From a checkpoint of a small mixture-of-experts model trained on Wikipedia.
Size: 14 layers, width 192, vocabulary 8192, 42.5M parameters.
Below are experts of layer 10 (counted from 0) of a mixture-of-experts language model. Rows are named router (the router's row for the expert), gate (a neuron's input weights, with its number), up (a neuron's input weights, with its number) and show model dimensions 0-191. Each number is 128 + 24 x the weight over its row's rms, rounded and kept within 0 to 255. Numbers have three digits each.
Before each expert's rows: "comes after" lists some tokens at least twice as common just before its tokens as in all text. This comes from a sample of Wikipedia text that the model never trained on. Tokens count by the router's weight.

# expert 10
comes after: "'", ".", " the", " his", " and", " that"
router:131134135147171130173118155109073113138120160147125142117096101116137123130115164090156157137115145116122151074137122131147116179125133128144103100082122151153098156080133094133130125076122156120111104145094121166134145111103121118111121147108125142116092119154166156098133174107091152120117150153148094098128102127090135103149112166083166103133112132133105137172136116120119149132138116151142174115158119147118126123160115150150128131133142127115159168114090125164082134129105109124145159125087148069133166114150126173153085169144128123167108140136151119123191113141098137118
gate3:151122128126132148114181092080100118120106101128090153160131145122103118067140138173141138127123128119116120151100120100149128145118128163113128130155153109130132150137116131101166161121136129137100171119107099153084063126143118104115175135125128124074165150175144162141121180110091132113094131146137099140126137162177142161142154171137140088117159151086140115145082113163151169111130101123136141160135166125091147120169136105126142125139116068138117153154116091143143139132159136110139131156120170128179101114115141109138141140142150125109109117168128143120133136083113154132
up3:128116110117126130113135143158098152133114116096099121147127117107115135140105123076114131132107097144116135136138125159103081152175090115099126116149081151146160154140135151137094135119113139124079131144113130128105129160136127130150115172124142132157127117162168138098111145092098129157126089140126079185101129140141145089111132146132149096114127142097088092128130115118133142126146081147147138130134130139033140144130107125076129179188132134104126130142129123147107132134184113174158133135139106155095114133140146108180161118152145142071107116141144072160105145111143127121
gate4:124137123145145128115147130139087110114110126139108160125105147083112108120112148097141114159154137088148083127112137110153090130120144128117123100125164157086140147128153125122128197091113145114198067114113100121117123174128102106092172164128115152154113126104086126120160164149120167156134132161092111118106117132157179112134164140164133147162119133147133135161132109127141138128091096161103114144099084135122154162077114119145112157161122085109137141106132142185104091119147129095164129143133125093106122101106149101144131136136147157139149123139136092137158098091131133127
up4:161119102099136148125186148094100114150140164136147132079154110113090128144085159087130108104102156135137152150160102143144093158126178112105114157078158119145158088148151101121154147139120120162180109163112129096098097118168108126100085158123115162166101102110099141083135136169103127111127123134145127130130117109136140092154110124125126084126107136149171137130095114111134121154130134122103156151136146116131121104124135130161110091090149128106109121151135125116127123120126135107168123106140118147136149114181144093129165151096112153176138147123141121118164125139140142047
gate5:117094165178128117144085118175114104129136128094175165119091155131127126116121108132160118120183129129172134116140146146184141130149133138138107139130117109133132104107147135120137095141118113130157112137089146114109145176147166174107127146150149135179116126106127076129115147119096092097109083144174114114136121139103147162117144149127131099170142131098179103129119157117120062134121136092139121115159129143128135158118117095145125102082152125109169134119080096115076152136092109135176157117104138138125140109110127132081122123135134167114133158130102124108116113187124151131
up5:147130126109131096166122127098144104090150093148150087127101150117090147068142147103126138122129161136124161139119122089135130118129118127189163117138149084118165160165151139092136164135166085114131126106104126101116109119174153125105147098156100134099149126089164114176138115109108102117142165114139114079190139156105116175112107144099148122082131128142131172137136131132124124105142089116153161139129122093114113124177125106136069152122076110132094127122138125144127167094096148127144103111120140128148141162120129158152108099155118111125143137168106138157121120096135121120
gate6:130129139160141161095117119144173132137103163106125098156146133110143091100156136106112104097100133159175122151127168146093106122153115135085101119131099135130092122118106116112135121116104141113140131101074135197139106160102120155134082133125161154105109148069150131125140146157115124163113129151152168108134111126110127099127149165124150110158070120127145102149130117163104133146148116091140138145132094134153134051185106110139129122107109100123109141122153120139142156150129098087064121128114128079115134118145151127169124132153118131121108150074159127111113133107095151127
up6:119112121137120097155147127161133127116158127173145096111150099101118152203089176172148123134116128122120147129135110116160120121119102161149167114156127090104180147155137150126073180135117144115072096157112110079129148158163152104119187120127145102131104124158116132113128166133125142096150155121155140102116117129123120147161149107171130122115145113102128144117096118090110085132113118162125109059119136139085090169109128158074157135119147106149133136114135138103076110126137131140180125148114130146120124138120128100131123140157162127143132104140135121137093145134115106111
gate7:162147138145133137174139123166120095142109120118128146157123127094115140098130133147127150099111138106123140114110133150132171133090149129142092150128139146125137104108092105116099159140126141181102153144109117123109177143127101128091147151162088191106148117123148165117138144103134088162131169171122130148112128080107130147178157159161089120133100118141097127114149156123107085133124086106132132136134103135116133133132132066170101114147139124118138177188142177126125115172161118118113134158124122096108126136164130090149096128104149164114148121159176109109122111166101159126
up7:140151125134126128104157099130117143151108134146144114144131102108124126112142099097094126108085106134153136109118087100128117143139106149147126126116095105200067129094113147135163105120150137132107165103107124118111152130101107120160155170122129128112109135128125134170138118119103102107147097156122124126119161070140127139170134130100110119102090130145128077173105129109141125087117153101101121136124119168129116135142109109169112106172134114109152127092152187149052187152101095090118110099102140164133155151112171110129136137141152122129137105084143108133131119086131165097
gate8:113143158099140140153123137136120115089131139097115127123102085142075120145152123143174124154140124132119132128167157130146108157114140129141122110103143120082081130103140119132105124120101137155132111156107135161167121118113116095141124164139143112053118056100154116131146151108148144143143140194124101141162139092154093119165131158129109112104126153091086134100113124123114122129120127136079122133135131101117143137169102125074126132169143122142144155102105132143139096119091101099158168099078115146133135172154104177158115135111142193136116124133142119083127133159135145152
up8:134130125122167136118147133149140138073152153140165121133065106129101140165191108152117097117150137110099117147161178109152104160092111135114113146110122124092095154123095107139121117143069149112129165112132131108112101115137096089128092119129169081074162130119137096100171106123135124163098108157122138143151139085110136118176139134097106101116115138114105149113098133113133156121118179119069147121146085133166150083148132124120129125117103142159099134119117143169103152144137149117133155091092138128131117167149124165153154108105130113117116140140123142121107093157139160126
gate9:182139130129137146147173108113109138083108124118167163102113118112149117102196100094151113153109142087079099126155119111119141136183098129117137125107148144154079129104114128104169110126143119162128137121135061141106118130132098122166157140121137130127140147107118130109123163116099123158116140140093116116153142085196132099153148133083153127113121093116113073106137120123137156130109112113110121151119111160129141132115107115137146086159110133128136134127167127153110145144118107137129118176100172147133115078147108141122125101155148140085094120087142165164124107140102166090
up9:171178102183146128123175104130113136138117201136101128175141138112116173124134136096111144130103155091095096113155147106162117102141144101120102101105142135110099118136142092101171098130132115131100147163122096099120109135139139131135118138140098094122161165105145107136175125099132150113083163143122097123133114101137141111146108124105117122159132155091081119145147113134153163120098107113125105121149064092116118135159150105123136116202123131111121140127147125158158152130150141142116165144112143133105107113090092149149091153165137124130119148161142105146164111109106164130
gate10:167145093066136107113127137147073083111136072098116138117142122149117101114122139140096110126152175144082132112188131108123092132154132144140172099140125167139133139131116105110152125105111091155146154143138109143113139152108157090144135140162110106095158134129139155104067133105103119185107160146178117136101158130140140150144160097083092107148123149150142149180115120158132180143138127143152095086129137137142125094125129122106166139110148127120130146115133088139094161142120174132133081116117133148105139176123134144150104123125119148115117107117126120083105107128129137111
up10:093106141147155106124073091115167090159191128126178101142127143159109120134115142148114117154142127107116106131118129119075171114110143111141134151129136115089101132153142094112166120112145114121134097147122125165136137127163161152123170090090103146120100141096135128141165140125123143153110133094121143079151116112086102152139102134100129155132139127148160131129113099153142181150155106147076095100101092116137136114141120119117146163130143160140121153103103124109102092125124130152133131058084085161114171136108105136103118121135126091130130182153104157141170115114143115131
gate11:140123110123136170148128081147105136123098123159183155122119081087099146152124133094083138074124132144127128123113105126149151146115132122123135141131129099127125112161154084145110105168091143116139098161108117137149157103072115121097101116126173136117143143086108130100114148144119142167118131131117112087136122112086184149142110106166134130165145166133157115156124156123131170123168140114127127134120084134167135105117171132131120119066156152089094113123107154168106164162131116124138123098131143099151114128151115113107114094108081146114123156120108166128105123130136064150
up11:115117165144144125122105120130117150122094137109143160144119115107132147109123133098137130132134169130123109134152099098175131130132134106134129124133114169122091121121129105183125084106155146121144100146144158108116128090093135115107141121132104111102138169097137137126094112135146148120141110095120105130088120118101166147156140094131133145180151172169116149158189154145138128131125191157159141110139113116112140125113138099074116082097097133117117140131141139182114166100144078084183095140184144120151155119135113142120090101111111115114101137121112111135090131130191108177
gate12:153128176120129117108143169166134071131094144125154103134136064175114113135169148127137168183075115124133119144132105182145106117117154146088088142121142135116121132166110138137088104139117177117130158116122132126116107115113105110156135169135134156154123105126143102123131167095118086141153134142077154171188123152130130134103142158147096126123120117116145143132117160100173150142103085102115136094119146118147147110126177151151146128164116106140110127132155148128134150105136086130146138163188154134112116088115101127115137128121113139170124178131133130116155148147102111122
up12:138142147148148129125105161116153085107113154161159147108098123107130137138155173146144120167135125153150119112167124138110105111141135142127108121130134101119125129148134108147123139107165125153143186167121088135101146060126128119152093169109114130155112092131111131091120122171116089125178129158103172123142135113109112084105157131105188136196120133118146112131191119139169148149178141149127144114172140098103123142181148106159130113141132166153119085086130122143143147139151142106170133137088109141118146140121120103182120139140111132125128119107117115140152092157127139157
gate13:140108142113120122095118095124110126100149134124141148096118165122125156162094163140120167107152162125144124126101103180129144158159156132117121163123111121143150159087118099146093108136126107143145118107105179081090110127168096178155107132170166135124125145132107143127165152128114164124099129119114124155160109158095116118132143125135139160140089121112116135128139115143098098166103101143121084120137149096131108152144139142145153114143147155124088141138141121134123190133152139135200108128084110072120136144115102134090150123063067125126116099126130108143160123103123112085
up13:110127127089170109104183120137135147096127092117123124102119151109167136166109129120112158145079110118176128132175115149120068156134136133166067153075111114143129137101076122109132127147130129105091150159099186125111114104095139124122112140111142125140144123137099172140152113138122164169120127148088141117108122121106141135129124086054143134117108150142090161136139104128114119142142116114132132114176123108143143112165147151145172144172107143140135110127109119139130134125151134111100166083112138118104074161152093105111164131128109142118106077113129112122148125130118163148
gate14:168128142129138121168174077117131123104166134127189130153121102132127199121147117145120175107119118116152120149120098137109109096167121135113139122119128194094145134155110099130122158150095090120120103122141153126128140127146088144148157130129099122121102149127134133147096158138094130130155122100142115127093145124087129163124094103151108151142127157136147112132157097143125126105106133087119138169145100061127143148147156135127090119144044076175112089139126117105119092122123133092133151135126156136121123106146139109114111119135101128143168119096122143110102087148111076126
up14:155088108083125089148151113104113118134119156150140154110122158064162141118146149094112117097078112115130147139083082105117115143119120112138163132156131111086172116144117142099103108160104107153148116123138109117129151138155115095130140149151105135138134168165132141132143144152128103154098135117130119110160139098138120139131100089131157128129148131127103116145122119151179125071118139148159136060157156129116103128131178128130138101175053104139104140141093152109142116115165158145128134151115202147143137116127139135156141080089127098119109134160096112141113128138140147147
gate15:164141156150141162180134118140094104168137144128149124147144134081101084135077108116141143155106103146110081140153116121135148158144110156143131112121122112113146139130076158082125139176088129142146129146116111137091124129100101116133112153160123121135123113121123186124134134116202139114145145143149156139108117108152134088122147159168095169136135128112150137125143090089146101129146107113183121134145149118138153118134075094134167113101152157122089110108096159123142129113151122098108150209116122124110102111133135144118146120122107115155118128111167078097144094109148124131
up15:113123144137086110162105131150140142091136166110154127128121138144151131164154121127152158130130134134146131112155135102131153074149125143162116139171111135122121124103107137147099158141138108109135110119141185070094138146128124080141166156147132122121112090094105083073116139127161115101136150149142130131136138120116090141141123088087138191120105125145151109148114115140082101096136122127098132106142111128128130082137168141097126199135136166123108140125145139110147088083141141149106136081173154123120143179109076113112150163116130108117158130167110138132112122187132115122
gate16:133084165178086135108097097134100097140126149146151118108109124093123158167141137124133138097127101152120121124094121125129140143124144129113134130103108118122126144109099087136106123161095093122155153127145129128115148141185113149135128104195078145129154096144140135134148124102138123182082132123120122111121113094111104181135161150123122162127127118142109096147116151093125163173089159170141126114159135095184111081129107135178138114125096131159112121122108104121125154124105106202116123124111146149126103138122130153148130117164164148133147144126189102117088087132105113119
up16:133108187079189145122168143112096134132160148120134141153174098124135118118147140121128185118139141103141130148190142162109125095117091113147134107117150110138108118130127113113127125147123082091110113136137111104129130142104128106121129092090125150107142128080141160203154133135142172149151117126103126110197148110154092131119111135095102157125127160149124137129124133151118134109150127086116124090181139127176099154153149131134129142119110068149160081121135141101157138128134120112121127124104113151130176121175077111120140115151094115138158127098146131145147130129096130127
gate17:155174109125158138089122113106116107134143170120116073097148085129081130115103143143131100125077100138124095106157137118134097174168107141101139104100128161132141154171104116132133157059156129183134156146126086110123155100132126121142099144103127094154092140151135136142077146137130154163103123131148119112122128162073109126140104145114150140129141152136135145173166149086099144118111069147141144151133188135138137167130132124162116124110134173152145141144102135127131103101148146138159113153111124136114148137115151166140105136119128121127111117098105081165147136139094139122
up17:128150112107115130130108158119178118150103109118109145150132151138136143118141129116113100142143145120140141200133101125069149137156145137148129127160115202137124130131125119158113111179161130113099148119163118147153116155144132094144157150135134107129093127091148109160136117118129115146084138101170099136136142123104139159125124126117060130123145137124132126140138131135137160109128172070046120159113123142137157114102116140150154125076089144129188164115139107122097132086115141077133133164142125123129095108129110143083135137094127137109123175079087126126113146128125129158
gate18:125091151159125181144135151115106108124139128126189167114097096137099135124108125141187155137128134090130142120131148135176135149085123131144120130093119135103096200146072168136121127146136149106156145152114092154088128117137104130111133132101097156101119116138164151068150120114097126123143153137153158148069100114124142082132122137114139119152104100103110121204131098164126139103119127182162125153141112103123122167120129152131131149131093134140132158125132084142112159138150122133116167160156151102146135098140113140154132136141106126125094095112129142113154159159128101122
up18:130111186165150187127109126095111134153179143143177160140107103094144084109095132142144128093135114136117132107091140099148125150110129151122168118088175172104138130133096140151095116138120145149128125144099136154071151142138101127146108132114122119072122141130105140101130147131083107129104156133144145124132105066119130145135142125135112133124091129091106127148147115112120099174107133161146154136112148144121156119134102133082108163175099106120144123155101097156103118131174103086140122167164154126141126155137112153153096117137109144097058147117145169106125124133123131117
gate19:152133130158118150095097135121130165134128139093132129165080122128118138118181152109100113148139158131149124139097120143168136138133087135073162143152103131122130132157120129120112104130145117161137112122143155121121128137120116110156064152145154126098171145129115120187113144130122108137109117125158141124160095142075119160118104113122103134166078172122189146174137148090149139111157138112147156150126077120136102094140223149126163142152134138112114107163133132126123112164131097124086106100134105088139145120120175138112105168109124095120114130131140120140126102158122102144
up19:142126114117079157124141142112143125110130115128113103142138112120118073155137108154118122105125103126113126135150143133119188165164116114116127130146142178155125129109150134169072060147147140151142136174154113137134166101133133128165090148110112115139149136181094159160105145136118110158130105130097129153131165167143100097175123097131136146122102128097125117135147142129133160138105120132161105145123129138151095092136097173112130101078089146106086112124203123102165141121153149094104109120144151084126129118125146145099126097105152149157142089112096149148102109146143141097
gate20:094123139180135131121110096144128137099165141118126135119129121144122144140133121136110108131100125094152122114129122162135097190053152106119110124126087093086138198106100159082145121118132141148137149143134147114157132122124119100114156140125119133146143162094135157123106142103125165139106112115129078162113144100138155155179085113153108135157143108136160078150130087129085104156140131167179115131115110119150152158119148134112114136143180132107101099146103126118114111119153115080139131155093119155141118176111129153148114114078129134118114135125172138099155136080144139159
up20:139125122101113130152135153156115129148128156120104122145148203120107141139159087127096110136140113095138134123115111200139128118098140156155111116122115115144130158125174094142152129145095094146116114150156130149143141120122109158141137162088123145105172134105118112130162134092143140156077160172108083170109164080152092103132148092131092147079125090106093154171133135126135109134150079167119140114109100100107147139100160135115129109123167116086120128146137121106121110138152125146129134204127137172133120144105126133156155174150150143125120103124140158136151147099134141125
gate21:108112159105139174139109126113128147129145134109126150118167130157119122103127152096163086128122132111116106100148097124128129159124164123114141115122140128167125128110099125077094103163125149136124088139104124104150121100126079146158137133125116143104102121134130105158140114172096139120109153146106127092187124157101141123096121134122133144101131119104134136138158184158165139143114086176165161127166116191143137074136090112156119135118086121100140138122157143157158076141155087112139128180142146128074149120153114146139146139162090137097119166114144092159111138107161138099
up21:168151116133131123079114128077147130181161132136124158165131103105166110119148125161129127085153138168150144082129126080091091125127138150116095141145112151112156150131103125132132128139102122149129131118127144097161145115128124117079143097110097147163155127134111145132102112097124116107161184122181140102117111107104113131180121129114117140127084151087131124131130125086164127110156161103170153131131135103088151148164135153125108132145124130086148103114088127126123157082101144158105089113117113103111133107123153118179066157098156114141143134163131151134147137155128160160
gate22:127119117149191158080132138097154069119109131110129140129075126115080116150091105132100105138114097139068138087151167115128121129114137145145104103141138102130118137096150142111118106124148164118135069143097116140149090129135138132089128102081133134127135163112099161135104130129101079171135093140112129121134093108110119088122132122143134117131099131118111137140139142119134136104087136127146153148124064179116156114110122101087120146143182137123118118112108138122149146105143155110121145159157125126144149116136177162111058129151117146139142150109113121166096146103077156139
up22:131117114126112111120081118130138154113132125112084114114151137145098123184119125114136150068108149109155137150120155163156173115125124110112127169150136154135148126137137153112174153108156117140092173120112116100140144131099130115177123134131138159137101148115124094091142095144154146115105097149150159129120135120110142172120146150157152110126108132106130129170110110149115114162148118112117101101138139089155121125152097129141143137116169150141096131187145070108104063151099114144110104142121125129154063121106113133161172097140129094097145070133142132131061124092150122124
gate23:110115180159160118153114146124115109079155089107124143141110124096097156084090138113153179107098114107143115141113131133179130193111127126133110152096126135112128132108099116165119109139096111171113082143093150108111096175115166143145120074137127159151118148119102107082139164115101108130130123132161143126096122100136134144122148154128178114137123139125143167147120143131119144122074153153134141123148118113135122100111085115150136132133142105138102174116132124135086153151123099133161125146181127112180142152129103162094187152112119112126130128153092128115173098142116147123
up23:110138188122145144158137141131097121115123158141111101149102085113133121132119123105131127164149112097177121129141160126124104127116086139115137091112119077098120138153109167119138127110089135141123080143103134151076125096157151100140115096129124136106125097119152122110139163091136128138144128130146158129130103133127086155133191100113163129148143185147121152124116114140136118109119116134126133108130145130117120077090121128153121121156162077160107168082121122132069148119151140140163109156128141145106187096120119107192157154164098122106113077128142116138178094131136131102
gate24:101156119131084130109136219160093100158147142116140123141101127107131133181113146133163105093111152096086134130167136115175107131139101105136103119109138197135188128120088087122146105129124147135178138133119104095132128129138115152125090101112129098120126128124138131092106141143118138166118160139106130128134117128125109117069095125100100131129144111080095102155152122142162123140112144124113108138109145118134134151160134148079152113136106138092171150143181131135139186145141159140138151155142134082145142116121112142109140144120144095153170095134115127165101139154133115119
up24:142068106132108145170134087115172140134126130089088104114148107124085104123141147138104101118133112129129156140128144116161105134132163130154163125144124101135103154148111103102112128171126148113106131100124148104105130098083137064142141102114160133112086124115130151100126146112184136129129119162128123134147116171101098098173125115142105147076208117110117140106108162126132175092153103129112113113167078080140110126131078106172136155121135134168143136137134120154100118105145154115146140094148124129094092113121134139092116151161132131149124109156137133139118118130092154103
gate25:139146107108067141110145096145082179147055125123137118142115122124132138131125119110087103161161162119106083102079136159139091093132159097091094155129110119124096120139131093128136123082090116124150145075150140088159115115114075134139088122126136129075116114136109178156115147111128129143127159126201144110141116095110142159156133119145109122147091148105126097135094112138137136134100136144135122079135153147123126065126133142113128142130141123115151103148180123127085118148130122077116109144127107116107115116132110156115135096151135131164116133133157137146109128129130088124
up25:109097133091138117155188051155119150096092138127127131165128157142124123081124130123107080129132150102128137107128134123142116114118166119138124123163129130107109122134115134110117138132109067085152084100108153159115110141094135166115155151110085132160123159133164115134134106113130088138132146137137146124114132159116124149126123117107109137087138108064105151147156130117142108070120131102128117131107126129136163161159164089170139145162126120137123145076156100148161150128154158148122138079141139070186101077140104124149115124160136133113118095094113137116138141121114148120
gate26:087164163150144151111137128098141145131121114136170141140161133136138110137111145115129166146150138135152155114128100125110097145161093146149127134104119140182097130084114156141113110103106161087119129133149160096119156143100124130130096118143079168126111108159115163132078157127146156110123135100109126118140147115099140121131146090134116086140159216150162130128138131114088176170156151153198158130105150090099137083120133172138119119127144082129134136130144132153119173156137117099118137118124096099122119092147124133120118123118146134109113073103134142136157152109124081123
up26:155127132120099078148109165160136121119146153138093118089104164111107133148127134100123102119135178110138099138123143156138197078097114120099148110070144114137112101159146102117129164122101115110149131127124123125150118097140122137155156098136156129124124115104176152144144135138101142113148127134134130119127114137144083152146152150102162178093146114170090187172116088167118108126145098117093086106110136172128127122170065095156124102135145138108135140116098125114111117119116105133106126103134120168131135153104130111140111133189092125158159145138155148135084130131151126103
gate27:105113156126147111111130151142062115113117168080124116163157129115149111122095138132136139140076123101127126153163159112132156158122095113164150162127120153148173146118142102156131114156076150115114145133109143164164150152136118123108129164135146113111117137119167177117089140157158137136110092101093125100124109086119148136098104115134153127150090128119118134113111084124169128155143109121119144125108173169127081106146128128114088125156130118109114117145134118158092135192090116124149125123130166119113141121130131153093150158113056141119106128114126196173107136112141108125
up27:106073139144167117119128120134073140141120118126185090166127142148131125148122151118137108168117131085103151149102179147160107172130138110137132116096136150181128124124105101118112100154090119125125150110099119096125155108112122103141134092139152119151132105082170148115120156103132124132121108124123137102180124123085105121125146129149132097121134135126130126156127130134156170131169118122118116113141158142128145094115142168145092094136164155122101156140144162150078139207103136100135138114118149116131176104134154170126169166131117133130145148075153169136086108115106095141
gate28:122135150106126131102109142099090163107119095116103119126114122098121148126123041094113150120103088112102107100128134126163170148126114111104126137132084126141155113127162125156156109113149118131115124148138133126134196177092169112122129138134124130123088146141126122141109120116116144149141118115110115071148087169165158129152117156128166129151096111106139137149108132151148167083128127090126154092153118120166128085107121150135135127118166113124120116149143105146139146123112057094138183116130153124145125181135134183108153129114127116146156128095115138113166109074094145128
up28:112159122185137134160162065124163099118120133124121128134109157115118142120171163118115098135153141179145128160124125119120132094147135097158141127153139165120139143137074159117103195123099111156137165124114139138119088094169102107111127149085116110128151086092117131120144128135143071150148167141141149130109189090121152119078134098170121154118134141157121116096136132083119117128147157125109120129135117160103127166156165066124120139147134147125120142123112118112125118141149177128118116110130134120118158095164132084169119132138127155100099116150109100117096103160137124134
gate29:147166162127101132128145159121097164101118109107154137123145132127115124146149120115119147126155143141106102145122115164124134147170135145144127117101086127140176112089133143114131141131107135142158102162152156139104150169107121102086107138151100096097164149131147130135110148162172122141122123106112157126065103134136114099129101050183156060155148129070131161109130159134126179098131089097143117112142136079132124122122124123119123123137113141135131102150064132145125129162111123077137129166122194138136115101143113135130118142122124130107110086126085134142123139150114139165
up29:111094123096172166143148090153124125100165130126143095106116162144139151117130084087101118093095122130169110122171151103139108134150140149130109146108147148165088130145106101148138169133109116094108163130112164086146173118145126118147108124171120121116142126117154153134112137101100164093113149124165122116164167131120172085107126142114126119153102095165172109156136139148099127132117150114108148109097100181128114136132151136117139116166127170150102166089119131134141157152148150164121144136147123107077163141121130075112088124139161106135091096147092120137144118117132099094
gate30:119112165098128144120156148148096098136143119141131131108082097149111117127156128117109143128148133089107122107162101118157133131116104157083109131134098149111113123206145104165124131127111131123125097120126125146162172179181146159089125139133073149156131126080144131138147125124100162131111124120105122118103126143138138131106149114118102123148146121145146089147160155138154086164141117182106104149142151115128157135137145167119131107122132101126097128122103152180148100129096095145135073154093213150123125095174101123130141130135118137109110107128158159142094098132102109153
up30:143124092115086113148142124124118116104122077158120119155148136152086119148109121165104133133149104125110118139062172144110103108142126107108163095124138132117100123121103111149122113140140091142141116131132149187125095132132110123170125121100119143110137132127146115172151155129148190135123111150151134151166092105197115150161151105095133165122123124139128107118112155132120112098091148119084169109128137076129115151125091088118124149116168171094127119162131121125117156177114145152186132124106115135164144153129105147148139128192159149178119100107117137138131121140132105093
gate31:153103121099109137106109138118127114083095128144136125185114149153141097124135141118136102164142143146110172148128130154173123150181147137078107134109138113178085165139148081151105152136128156128147138173114107129156102138107154129187079156096114147090137114118121152126111114115151147143139119140095122158078104167105127139145179178097149104178129175150123131168141112142157144137127133170110120161140138126159139105088145116153125094145115142138158139102156142148124139151102114104128129115122138118121127114095143136123123139139111178122068142130127151169125131113142081140
up31:153149144143092108106120127094118137115179109105111142088158137075119097125088180148152072082166127154138093139189112174135102128126118169180101125166140164117125134160134115124096105124169135142121136136113121159136105135147124128152124136138143138135132110104142100114153108129147119142116100120114127108153137142160146100091138116144139136142137105125129127106132143129122075135111135127131142118076112130121133113130134135110194128071117073070074143173141152100113117084108157088149119124127096146109122162108157124122132126148156108095149109108103146120116127153114132169
gate32:087109134111167120169153176145133082099133142110140136130143137121133127112134143110176112143077103135155169125106146144174116151110137120161097155113143107140139174140175133152149170145141133138130110160110108115141118153167123083146149174116136138144129150108126176140131144102141121106127169135119116129116101156108148111131150120087183145103102177075141092115154098137094107109138098104117106148119109128113136162155076120139159167128112130122163162138110142154115140132084129149134124111088097094134107109111177113157164166136136095091110143138124099146138154125138164133
up32:128109140134105115115154163139137156133133109086129085139143159174128098164165142140087115075154141092083129136151111153141115129148123120118130137124116190104153115133114147113119117150151132113132149137150158132142129122119137159112146067100129111108155145140118128105107139121158105127145107112128131150123145098104144124150139113137081068118131114126102138129136110109141131130157152112119070109090202137136123137139115127095101096157124133097141121122132133104129113096117126110140133161173169172166159113137145094138125123102175161129151114104141082081060177154159110110
gate33:037079104089114120128108122127106107158143144092153143139124129113125110115132122108135161113096108105137157113137130133116124182119135135127134148107127140137131137127106113130147096123134103101148108109131190118131138124136124132140102149065110105129109167161120121150149134128117173143095113158098135158134078202061148144125141096129135068150075115117101103153131137145124118072150142151101115131179146128152131112132155138122155156128115148118174164133131155152120147120109122132124105112095108139125135126158173127078133160153147122126087129117163104127151116118119146143
up33:106159131132150134077133143131083120084149122100152101139178137116172107135135151137137140148100094122127100105134139140104133124149113137177111131074126082174083134124120135109165158086121131122108115132080131147124135127129132119166134153114164102123115136123125104148116114133135100114135109131181112141124114187098125092131097117142134124139122128086135112157119117130114102120092132155149134139163158123109136112129152164115165124098130153104139110110161190124086167153126141120151118115071107116116147102122154157155135149155119127126125151109175172148190120142144116203
gate34:107109121097163107104117165078146141133097119146152089124111134145150081152163160120151132164109138097145133130172135123138123146089143144126104084125113097152117159135118098132152124143107139145150080120109136092162103153094136139185101088103113121115158160152140112101052139097098158156130116153139165112169148143115158163120102132129165069127133168095090127099137151114122130119143095133127159125117115152102125101171169145159111129124153141137206138128127144135148116127134144118120114109133116101138139123133115156098095144123114125155069125151152119122154124127129134118
up34:120150162154096120150125111134115137151137116113143168117144103147090160124095126145156142097174110161142141149138148147121116114151140132142162175128181130116161088131109152125128112123117121144101146168163118161108145112122121126066131128160119099142103094105082121158171130166165101131166128126131079125097114107128107142114127127146102170130106085139132125146120098092137114133120164122149100119130097097157131160091077098124115155094118133111070105132118104122130154141122135108129151153123120150147157138080123128174180138167152136131196088105127138108097129158127126124
gate35:187114107148134129175132142168119093106145109107135127137141142095122124138137117131105153090115128132095082153128112151129068115131085133137155158097139110137094088157134163164137101148098112125172132112122103150158130082103137115141118142119108112075137142111100105102103133091136126110104170112122135077171115114123141154132129128106170097153129123158141127156177138091147159115123114158164131119129138137169125093126143159119123147144145112084089153150139154148118138164104098078142136125097134127136114130144116100093131152129103126137127124092174175187162125146125093150
up35:107126118147113127130127116094156092125145139131113124139131091160130118109160155120135114124140112136115146107093083127176146128130123160098141150161101135128141145137132171127118146111143120122108108110165112146144147116171126123110119099126111083139116149160168135126162100146136123128136107120130126160124162144124131207128108156123100130100144140144098099118112116162118132090190135138148118084146141121093161090076095139125163149140108042133137154111138112165130097114155158115140139164150105207129076140149123125125128120165136137120133088165144101136108097130091127085
gate36:180135134140155127121128082131143148113159120096122164107161141140144122110101158144121126119158102122110154122110155132145134111148133122098096169126157130104153153184147132089103130107145160116150112140119165156135147154120121157119124132137116181173146126154141144100131129143105120126111146151145135142064136117172142136136147196146154140130112166093116105126187172145137100157102108133180122130124171155131095109135150086119123128090187122134104122165144147103118089146131120177149118107123170128129191165114111175136122150113120101093100129150138113118137128131127136117
up36:137126139140162141140140118155109116076135101150130138174142159117127104083135137128141142054123093142132089179156143142121131123102132127109105130074145125101095128158127140067086108150124113115122113160082140156109087132117120149138164140158174135159158091127119112097156134133106101078131137174140168145133118121170133084134138121167133123122179112096147127127122109135129126141094103108148158141162130103135120148108132069144154131106088118129129172106107150088083118148099149155156113115149164092122146121141116135137156145109129114119116114152104092134140156132107149110
gate37:147160117131135152100147107120123098139139157087140150116157155116159144136134135116115151145120126084097131138159107172095111159130106133093140129151099157187102131126114122151146135141089142073168151107141160132150091136119122139094081114139102122089119134121143154172156145132144145125101135087100136089125118152125119146148145108133122142130176133127145110132152106131083134167128135111161130125164117140134136077134127137142135159197135151105132175123114133125104144128131102116112122101054083132102134137125123170118107171164115106168105087155147165116179120096124097132
up37:099153093141151133101142126128125139121116153150140150136126127153121117118157129106161145177117126116139134108130133162110094119150124136133137140091100148151106193116098109144155128168119112079123179092147168128111091099147100109085091166160133140098113108147130154146103124150171130134118099112093121122135127131102121182121141127139110118179135140144135130149126099121084149144167125134154171152136155124118156086135120120144081138136166106100128105110139090139096160107114173076061126113120061130073124118112142145124141126152120131122110105148157143100127135149086106118
gate38:156118108133160126135067143142108133145138113111131169091115110084146125104071123152117118125138089153123115096140141122176130132141167134131161103100135120150162120121180104132154101118158135163104102167076119131088154140150116131126120135101128147094155100166101133119119140116123126172119124163148113116122094130104106139168144138142154096179125120169097100146146170130103112155078129133174149116162163155109133115149158139116147098122120070109123126141105141142103148112099168127126165138115090131121152156109079099132118117086126144152145142109114128144124106167121178122
up38:114152130125091154139093135133103108109112131115130115134122129125133133101122113110131139103194184165160124099184154116128143147122119111087144116144128139122076109111148108171171127105095118102134091144161103125126145127102140133123149135177088132120109137132140113126166095096103063144144130177113163134131109130090123137105159132149131112120151117161135148192146136177152152106114102180104140132122118105094091121098115134098135135164127142106126134118122094115159104141139092156105117119107132151119097160167120075142120135137141091122116121120063109122126169083129133120